{
  "router_score": "sigmoid",
  "routed_scale": 1.0,
  "train_tokens": 1248000000,
  "dataset": "wikipedia_en"
}
Below are experts of layer 2 (counted from 0) of a mixture-of-experts language model. Rows are named up (a neuron's input weights, with its number) and show model dimensions 320-383. Each number is 200 + 20 x the weight over its row's rms, rounded and kept within 0 to 999.
Before each expert's rows: "mostly gets" lists some tokens that are sent to it at least half of the time. This comes from a sample of Wikipedia text that the model never trained on.

# expert 33
mostly gets: " Jr.", " died", "mann", " (born", " County,", " County"
up0,214,214,222,200,190,177,222,186,195,204,183,167,220,215,204,200,203,193,192,211,208,186,220,193,205,209,206,192,203,200,199,195,227,176,194,181,166,246,225,167,209,160,175,185,205,197,223,177,234,203,191,197,200,213,219,150,206,169,159,214,223,234,203,239
up1,179,175,208,211,176,226,195,240,205,207,214,180,232,210,214,175,177,203,158,185,189,219,202,196,166,222,238,192,238,198,178,189,234,217,180,216,201,219,210,185,191,186,225,190,191,209,207,211,186,177,184,243,169,174,167,213,209,198,200,177,166,210,179,200
up2,210,194,195,161,187,172,221,213,216,152,178,178,210,167,204,164,159,204,181,181,188,163,217,191,205,202,217,207,221,188,223,192,211,191,217,196,174,213,218,197,232,250,166,181,239,192,217,210,229,207,190,204,164,179,226,175,167,160,200,223,206,242,194,197
up3,174,180,176,183,221,213,153,205,231,213,184,213,221,226,190,201,198,214,202,178,239,208,196,205,149,155,233,192,211,203,175,190,187,226,179,211,205,199,173,209,208,222,234,198,231,199,190,220,201,218,227,235,172,210,191,220,183,180,219,218,186,194,212,200
up4,176,172,197,207,201,210,219,187,183,157,210,209,198,213,200,173,194,243,191,166,240,210,239,197,193,213,187,226,178,201,223,194,183,150,210,195,174,212,201,187,173,208,208,188,187,182,202,210,143,183,199,214,210,179,218,182,188,191,203,196,145,213,192,231
up5,188,182,227,225,194,208,205,197,185,260,194,213,228,202,206,191,203,189,185,193,221,219,223,196,208,209,215,205,186,181,177,181,193,187,204,188,194,200,248,191,181,174,184,224,177,208,219,195,174,186,230,209,190,193,226,191,208,203,206,184,191,173,203,227
up6,190,215,218,200,200,215,204,216,196,182,205,147,218,201,203,197,198,223,172,155,152,168,220,167,181,179,203,199,168,172,226,219,195,196,188,193,209,197,195,192,164,192,250,180,213,217,200,197,173,164,236,223,193,185,185,230,199,220,208,198,191,242,224,200
up7,192,161,176,187,192,218,224,207,206,211,171,224,192,174,173,185,233,214,210,185,205,175,194,204,196,192,219,178,215,176,186,227,174,200,192,213,197,194,212,210,192,214,193,227,221,203,195,188,193,254,185,196,210,233,195,197,227,233,211,162,182,207,193,215
up8,187,226,196,205,184,205,223,184,206,229,223,185,204,184,173,218,189,223,183,181,199,196,227,196,219,182,211,198,191,177,233,163,240,189,190,215,189,213,229,205,185,195,151,201,199,211,211,191,222,206,203,217,231,172,239,195,198,231,230,202,199,206,204,177
up9,249,193,187,190,172,210,197,196,211,208,207,208,216,214,218,208,190,184,208,177,170,178,185,211,217,169,205,216,159,170,214,199,191,220,229,208,185,193,168,187,211,193,218,206,196,179,175,194,202,204,178,216,198,185,199,217,199,226,217,227,166,196,223,197
up10,200,198,208,186,180,188,216,216,184,174,231,197,221,213,225,186,194,165,202,170,242,194,186,176,203,225,163,214,138,189,192,190,246,179,160,212,213,198,227,167,182,190,224,200,201,178,166,176,208,204,236,226,154,198,196,177,223,199,184,187,177,212,191,199
up11,160,203,237,207,180,216,207,196,239,242,225,188,203,240,192,186,201,209,183,231,235,171,196,171,208,192,213,174,216,186,194,213,213,228,159,187,192,193,199,223,209,187,210,189,254,232,191,224,205,213,222,217,195,230,244,202,192,187,214,198,191,202,225,202
up12,219,194,190,180,204,176,221,206,238,198,202,191,222,246,221,191,228,194,157,211,191,209,196,205,202,192,196,205,166,193,210,168,213,130,197,205,195,199,203,176,181,195,233,225,221,223,192,205,229,189,203,199,211,224,227,184,182,187,207,192,185,227,256,187
up13,214,190,193,192,209,177,205,192,188,196,189,225,246,194,207,201,161,160,187,222,222,195,194,183,186,184,190,185,189,219,216,214,208,195,210,212,212,169,231,196,194,191,182,248,209,199,230,184,207,177,227,201,199,176,197,196,163,254,181,177,203,214,167,224
up14,196,171,235,221,201,193,227,194,189,235,195,201,228,202,209,196,183,177,217,192,193,203,224,199,197,180,231,187,171,175,173,225,226,201,205,192,165,181,206,178,194,217,215,213,195,193,220,219,192,217,192,203,179,211,188,191,213,187,222,206,177,194,202,196
up15,185,203,189,206,178,235,229,219,215,169,205,184,235,200,207,209,216,189,190,222,202,206,228,198,189,198,216,209,209,190,183,181,216,160,208,208,205,200,198,148,206,187,195,205,222,194,186,214,216,196,175,192,192,149,190,160,216,219,229,201,226,230,225,187

# expert 19
mostly gets: "ed and", "ized", " These", "ed.", "-based", " Special"
up0,207,229,207,187,221,196,210,243,204,217,225,194,230,168,220,218,186,193,214,212,185,176,195,227,232,190,219,192,199,200,233,226,206,204,219,185,185,143,180,197,197,196,145,173,242,177,202,220,217,202,208,212,175,208,226,197,207,224,198,160,190,214,166,218
up1,169,188,264,218,179,202,192,192,219,204,222,187,198,227,140,163,187,194,195,221,221,162,196,212,167,169,212,204,180,164,202,239,219,175,191,195,200,173,184,190,204,163,179,219,244,214,193,221,193,223,200,233,179,170,180,165,185,194,178,179,181,214,194,228
up2,185,193,220,198,229,212,203,179,166,218,195,196,229,198,187,184,189,205,204,189,218,195,229,193,226,176,206,202,187,199,192,194,208,201,219,199,200,196,211,211,206,186,210,208,197,222,223,203,225,206,190,190,169,203,162,168,204,210,178,218,204,200,205,210
up3,220,224,215,203,182,200,169,212,220,176,182,136,226,188,221,201,205,216,216,154,198,196,199,199,196,204,223,200,221,194,172,178,174,197,197,177,181,163,219,191,182,190,170,183,208,213,163,203,204,214,179,190,216,198,228,183,176,195,196,203,210,219,205,219
up4,206,221,216,215,177,207,191,189,224,206,237,184,203,222,208,181,152,191,187,143,179,144,205,212,227,192,184,197,168,189,177,191,186,185,196,181,202,193,201,196,169,207,164,197,216,179,224,170,186,180,210,196,175,176,233,221,180,219,219,211,181,206,234,200
up5,215,145,193,209,191,195,219,191,191,198,202,173,203,212,178,209,183,216,155,216,189,185,198,204,204,217,264,181,183,226,192,204,220,171,185,233,214,198,245,183,190,179,208,201,233,250,209,193,180,185,209,207,184,175,180,171,185,192,145,245,215,211,227,238
up6,213,152,192,212,199,186,237,175,185,189,220,219,205,231,207,211,234,190,192,237,188,156,198,223,230,237,185,238,206,188,172,180,210,237,237,184,178,207,227,192,201,199,235,230,194,181,198,218,183,238,217,224,192,203,178,212,184,173,171,198,207,192,237,230
up7,177,194,216,186,195,194,200,185,199,206,206,201,211,191,224,197,191,205,183,169,177,224,168,182,161,178,213,204,190,208,208,196,186,206,159,203,174,196,205,188,210,181,181,195,192,196,217,221,159,236,212,187,186,174,148,210,198,187,201,206,233,203,201,170
up8,223,195,186,164,213,179,219,219,217,203,225,208,222,184,175,176,173,204,179,201,223,225,186,219,206,204,202,195,207,192,191,211,198,165,233,201,195,179,180,190,194,163,193,203,213,233,236,189,220,192,185,219,156,168,187,171,170,202,195,203,192,210,197,207
up9,222,237,231,221,197,208,184,209,196,237,200,201,194,225,180,172,191,209,166,194,197,178,210,181,214,182,240,194,210,198,172,211,181,182,190,198,169,207,160,169,213,158,167,192,191,202,204,219,178,204,201,205,158,186,172,205,196,170,234,232,198,215,193,198
up10,154,218,224,173,209,196,181,188,194,217,218,175,226,206,180,204,185,205,171,206,184,194,220,230,185,216,197,207,203,173,214,178,186,193,170,200,214,184,179,217,234,183,243,217,194,194,191,221,179,219,196,222,150,199,168,199,200,212,201,205,219,197,184,221
up11,196,187,182,234,189,165,175,191,200,210,226,212,199,176,215,201,211,192,211,181,198,190,215,205,223,193,188,204,158,160,202,169,222,198,200,229,189,232,184,188,182,171,188,205,205,214,191,197,207,175,201,220,195,178,220,164,217,209,211,189,237,202,192,195
up12,199,180,241,199,202,194,223,193,208,218,181,168,199,223,185,182,239,213,138,200,217,195,220,177,200,201,198,208,194,196,203,170,191,194,192,181,212,193,206,160,210,200,221,212,233,182,192,206,201,190,166,200,180,170,217,164,171,195,191,184,195,166,188,195
up13,230,174,236,184,188,178,190,216,218,169,219,215,209,190,214,209,200,185,155,164,201,198,197,204,236,160,222,202,194,191,197,199,204,191,170,190,191,206,182,192,194,195,162,206,188,164,212,169,181,162,162,216,191,180,194,183,192,197,212,209,181,233,241,238
up14,215,199,244,198,193,193,211,179,196,186,169,221,169,215,170,196,201,175,223,188,217,152,199,212,227,210,212,205,222,187,229,202,182,178,212,210,169,183,185,190,226,192,203,216,216,230,221,199,189,215,227,246,194,184,200,213,178,178,221,178,179,203,149,231
up15,215,187,234,194,214,181,206,195,177,164,213,184,218,200,204,172,181,207,223,192,226,163,185,197,155,211,247,209,221,197,228,201,160,189,170,204,183,233,228,193,168,172,178,162,217,208,222,176,226,182,188,209,176,161,215,195,198,199,207,192,228,231,210,201

# expert 59
mostly gets: " Primary School", ", California", " was born", " City | ", " | Futures", "an."
up0,221,167,184,189,199,165,218,187,203,188,196,207,191,235,212,205,207,207,234,219,215,200,184,157,216,212,219,214,197,186,194,186,204,187,243,202,148,206,221,171,162,212,166,161,207,206,180,197,183,207,193,213,187,220,211,193,200,191,201,230,182,228,219,223
up1,206,206,192,218,210,185,229,224,231,224,207,222,195,175,203,177,223,212,187,214,183,219,216,200,196,201,204,187,164,187,209,227,180,176,210,203,181,214,223,221,215,190,222,202,199,184,182,211,213,189,182,211,185,203,167,223,213,214,229,231,209,192,193,226
up2,197,163,190,203,164,211,203,209,180,206,221,172,208,213,182,212,188,169,181,170,190,188,194,187,198,228,238,220,215,181,194,215,220,201,169,207,189,219,215,178,195,204,200,208,219,154,213,139,203,185,186,199,192,226,184,166,209,217,176,170,189,180,209,202
up3,169,169,204,182,202,201,192,235,172,196,208,173,209,206,234,198,209,225,179,199,198,211,180,214,193,199,197,211,173,201,249,195,209,185,197,205,216,205,201,183,202,203,198,210,194,229,200,211,220,182,207,266,205,232,216,155,193,175,217,208,216,179,194,193
up4,187,224,197,215,213,178,231,207,211,217,206,198,184,200,250,208,177,242,237,179,188,203,208,201,221,176,182,214,192,189,205,172,174,187,184,207,201,193,203,191,181,191,184,158,204,154,194,207,223,233,200,206,191,220,243,181,196,152,178,196,189,255,229,215
up5,184,193,174,215,216,200,226,200,193,172,200,160,206,207,227,196,233,202,158,201,218,196,192,188,194,226,219,189,198,200,195,181,175,186,199,164,205,175,218,188,201,176,208,190,201,201,207,162,214,232,206,209,159,209,198,190,186,182,211,191,199,193,218,221
up6,199,205,175,225,201,204,215,216,198,205,211,201,202,221,178,205,192,183,205,237,273,167,194,189,189,232,201,228,183,195,185,236,222,185,194,232,205,197,171,201,175,189,182,228,226,218,196,218,171,206,197,209,194,204,195,181,209,176,183,206,209,177,207,182
up7,179,160,203,250,234,216,195,236,186,212,198,180,190,197,208,222,174,180,202,198,157,180,213,194,204,178,188,188,198,207,196,236,187,161,214,203,188,201,215,189,182,222,178,156,180,240,194,194,226,238,199,206,210,174,214,201,205,230,205,199,207,208,224,184
up8,223,219,181,182,155,220,211,193,197,210,208,208,192,159,199,187,206,166,199,179,202,200,194,176,220,203,198,187,161,199,206,192,173,211,219,199,188,183,175,193,216,198,199,205,183,192,190,191,227,202,204,218,201,189,173,199,179,213,210,196,204,164,179,175
up9,240,204,215,220,222,153,175,192,221,211,210,186,190,186,222,190,207,194,189,163,189,182,201,187,208,228,215,219,203,207,193,206,196,211,190,177,188,198,197,230,194,183,197,180,225,204,207,187,238,168,190,207,186,209,270,206,198,204,181,188,191,224,176,212
up10,184,172,227,183,208,216,190,193,177,221,212,197,219,194,195,196,157,198,196,130,224,223,223,170,192,206,238,212,161,217,199,205,198,210,199,203,181,183,237,190,191,204,214,200,217,195,218,185,186,193,183,215,184,207,212,225,189,189,213,221,141,174,207,210
up11,170,217,210,199,198,239,232,178,172,187,206,186,156,202,221,192,206,201,202,201,240,174,172,187,200,220,221,213,224,202,218,200,199,213,180,172,202,189,199,195,215,208,183,194,206,169,182,192,205,236,198,196,205,188,187,174,216,219,170,174,196,210,180,205
up12,222,218,203,223,225,178,215,180,199,215,204,182,194,192,196,215,229,189,195,211,233,183,153,167,222,201,220,194,176,180,210,208,185,197,213,184,193,188,193,188,191,166,225,183,202,181,200,210,232,209,215,181,206,199,239,176,186,188,239,150,210,183,226,198
up13,187,198,206,201,195,227,208,203,202,166,192,178,205,166,248,199,217,182,215,177,231,172,171,207,172,226,236,199,211,153,214,191,202,189,190,213,201,202,192,179,206,228,206,201,218,217,219,175,185,204,182,198,157,208,189,193,190,208,200,194,203,177,211,195
up14,220,217,228,179,226,209,172,184,208,188,225,165,196,201,212,197,225,195,174,177,187,209,185,181,199,218,193,228,201,193,200,229,216,181,192,216,191,211,179,196,231,192,212,223,228,197,200,188,204,194,181,219,153,207,172,206,184,218,192,187,213,218,217,207
up15,203,218,217,183,191,215,207,226,201,164,185,191,235,222,173,189,216,206,201,221,222,181,168,193,240,201,229,215,184,200,191,158,188,169,194,181,192,190,188,189,216,206,235,192,198,228,230,174,189,202,189,223,179,204,195,192,181,174,192,204,186,221,221,213